Below are experts of layer 6 (counted from 0) of a mixture-of-experts language model. Rows are named router (the router's row for the expert), gate (a neuron's input weights, with its number), up (a neuron's input weights, with its number), down (a neuron's output weights, with its number) and show model dimensions 384-575. Each number is 500 + 25 x the weight over its row's rms, rounded and kept within 0 to 999. Numbers have three digits each.
Before each expert's rows: "comes before" lists some tokens at least twice as common just after its tokens as in all text; "gets" lists some tokens that make up at least twice as much of what it gets as of all text. This comes from a sample of Wikipedia text that the model never trained on. Tokens count by the router's weight.

# expert 3
comes before: " | ", "0", " |", "| ", "3", "1"
gets: " | ", ".", "0", "\n", "–", "; "
router:519518526500547451552478477508497494506501478491466524550530546440546471443485493508544493496503529527471490488446552490505515542475525504509476487532542513506535527526528471500489509509492520535455536487448446489493506478477530499481493543504528508515474520473511506511515508494504481526503548497505519502490504491479495508464515519512496465520475493521469530495518489530490487465506546440472474510474477501504486496482537483486479471504492481508480462491507510500515495538525514521485479485499478443492544519533494498527511488450515469486443490500433518476501516553469508466
gate2:557518496556496514507457502483506540480480474499491518507502473485512517518520466543510490495508529461515501503459476439459451484498496472497496476497514449507517473483504528493468525468484473487484491545498506521496473511477531478489468505563529518507457533471458450495498540490476486517479484549489493509552522497498505489523482513487515501551522490517501491502481468498484485510498503546506519496515551500519485485493512499521486479508490492506475482475520485528500497462466475488492478451509525466476472515455511500505518506476529461469533504517516483469481537519569496499
up2:534494477519453538550455489545483515525471487509468487512524495485545478481492487539510493481477481496504481502452472466481452501470474467479503464525474512521478491466487516511527493494451472487528495551503482478466491474509500466495458507486531558509467506491487469541447478503483474504505506514481477477522524499508500491515470509478517520535517492506512485539488465519490503575533522490491539500483524514510497473471469478503492487511474498488472531454514518474497513498480481498513451495492467499493457494488533511500498507474496488516493469501482506469445548518504485490
down2:525476500496522494491522482504481516487501515507501499467479513498489481542485514501510486470497555470494507502510485553494482499495543541471455483494526460481532536508520509481540504492530502486536461463455496443503503481509503498498493531544499500522510548486480489481512503447475471486537495515532492487492496509471533515509468512460498526519499511520492467462517468481476481477520510509500476503472513507524461479471488527479514500456508507460452515511459572535519487543453520504523482519492494473481509460491504487549519507508484576503481522516493489525500550502479505497
gate3:513481511516464473485511471540468507514489512507508479509516495512492528553508511536533475476497492492544495535510480449497496478472512500466519507513489492515506504530540508486472476528481506482475522475499523483491512485536483498488517541515502527541487472515449468476510483478515541465499534527510537519493489515487478489482512500495508528524498484476529509522471510522522493499479498539488460521482514519497467479500498506491485472500505463483508500503512474522519455517486487495536448460475528511515462504524476509511471539517502503508494507542509500465523527491524540540
up3:519489509484521532517523484510514504530531525511478493471512456515474492544501500510472490498477478515527486533515506446514516485540505463510507495515548485494500558493524504495502482491477457515457516489458482463494499528490518478487520493486496535475525525479500501522506508498494510502507495483501530461489493503517519497510521496478480489473486497503491491524476495513464454492526535471514516467481502547504493484523514500499500514490494510517502489522510496483486523477520514510492480493486506495458499455497454474486478539513487478511524509553503481471539566512484523516
down3:521462476492519501474488490533499516491516544493523513501469495470515461529464498499477476496509462525455575517493509509513497508504517525479547526499514539502478501482513516478475503486497471500516515513515519459490485516476458485514480474493479488505485515500509484494498506544464540527458510539524534473490545479526498449487498480502495524500494478518476504456521503469530505514480478518458480523507526532483449523468490496505513499509515513485477495517489489484510433488480501514562493451483515487492439478468486439518497505509474533506492519486500518475485508476467498466
gate4:456504518495538536486528493519505491524485505489487482538502484506531510486514469493516503508446530548502531513501490494471511484502556466504500505469516523410502494468509522520519455471483507514488470481559549526481480531439438495519471556489514489491511504487502448506496508536456507499471507535558486522492487529498461484507491521467499541486517499526479558467530512491520524470491517513517495496520521466492556532477488511438479477493522506539540500513537519507508491463453506523514442461482498546500482508455517488476510474538537495504512524532499495516476514516462494528
up4:480491486497511500470489493502474479489506511510517474542493498479536470508520514486512500536433518505491495524519526495473523502520514474519486499471477496418487499482451514509513487469526507522512476482508539497490499514485474533473509507495485503502491497516533451471461533513481458527471487480463508524533468510496506509508488515508511521524527460514491540482541510525501493510505493492489490480494503457530516478470440537513483489480524533503540518466479468517535486459503502547529504461495441554524476497470511526486518466522503489542504488520507464461476491539486515509
down4:540525524505496525528479503492494487493547510505489538467553503510505517523494535503502518477536509490513472466496498446487492505448553509523494479461478509517518562471498493494465491490499498486464456536467483506505513519520457508497478498491458509533497515503477522508481488477460500486472484467491470465523515515525481493543522501498506489518493485500487485459514500513466534489480503509510495489479480502479508467545484465528493485530473532487438494541481490462472532482489513508490490473509471475507485505501533497488474487499468526492497521492507524502563491503503504541
gate5:455561477489497494512477471542482488484512550503533523499551505536547499503524502486457465525467525527514540520455535497498514476543464527497543471477537506469481504500504509487506520485505472511494494489460516500525509485529525508471512493520507444510485504495508535447527521479455485509473518505521522521470491510507521530523535489498455507510477470490507473492503515483488493507479503519521512517526488517505493521502477503476529475520511497480487497469510499510506464467506497496496489519505542442531514481492519525514518487446506507522528525504511530538500474492476515479
up5:505499454487511515499491489526482508513510530507516477510477508489557495488481516476506513505429484553507491505496509516478469493462523516509531492528558456488471455507538547535528491465475494465465526465504522487525542533473491512481540529463540500515506565500496467506470518464493519511526511511478489504487542485533489514478488512511493468508472449464477487451509454503501445519486504482501483509505482475490494548518469491472506498524520440531511518482480538501485522516486482478466469502480526512504500488477512520494512504487521526473479488524448501503500441513510475507
down5:497490514505494479480494519452507492537476500537502480467519476483504483531451501515512478496518486474491513504526479475546527513516515511546483528525448539472535499506524509513483468511515513501491513491475465550489465486471511507512541518522513524470476457468503491509526471457487507476504476438522489544507513505519499505476519450494481499533470510473487527501547509496498519501534464509509511468456508538518497508524523502494558480474493522512452490502516454504530548481519492473487503500513507526523540498503542497509492497515533501484514485503516461505460429505483483460
gate6:509497495443499506496494503499492505468484452487507504488505508499464502495509506535514516498523508460509517498485475510487465486506466534540480502520521547464508485473540456529472484494479475501464507542521483537497486464506504530505532513504465504465514482524466493507524546503497505482473448496501481463459472499478492492525480468517498505519541521495525496526522531473485503471505509483541444498471480496492494503517547495503521458503510482490477492512510507465481491520486466491536508506534523484487477481494493509476514536482502501508453500475478523514508520495548488511
up6:506517491466480417481497494486504510497496461511523494511513481459513484510489512541536539474484521490507533479494500494511477482509498552492525518493503551472524480477520459505443484494496509501482504521511486517479486472512502497481533499504528460495534511498474497495533518477519477478490441514489463523503479538501536500488487509508478503483502510512496534540500508466465503490493547476542488502525490487508461527500529483478527529512533476516461481472524558496472485525517461473480480560518499527499509515521461536503496494506516503539458499491483480491527567497516487494
down6:469492495458540444520488478512516507467552541476478490477505472522451519510499477514499512452474517499506496507512507477498525515476477496526459485514490510484494459525436504529514509515490522511490527499510518489509534468493534489520482512444502443485457537528463486505530525462487545498457504469528542504479537534539493502523547467503491530497488455518505467541490500508512522512513502480481499497513495503467485515478509493528502585513470545519506516500500497519493500454498515482487443467475508532518520456499510523532493491520448512500492455508459501550514527541484490548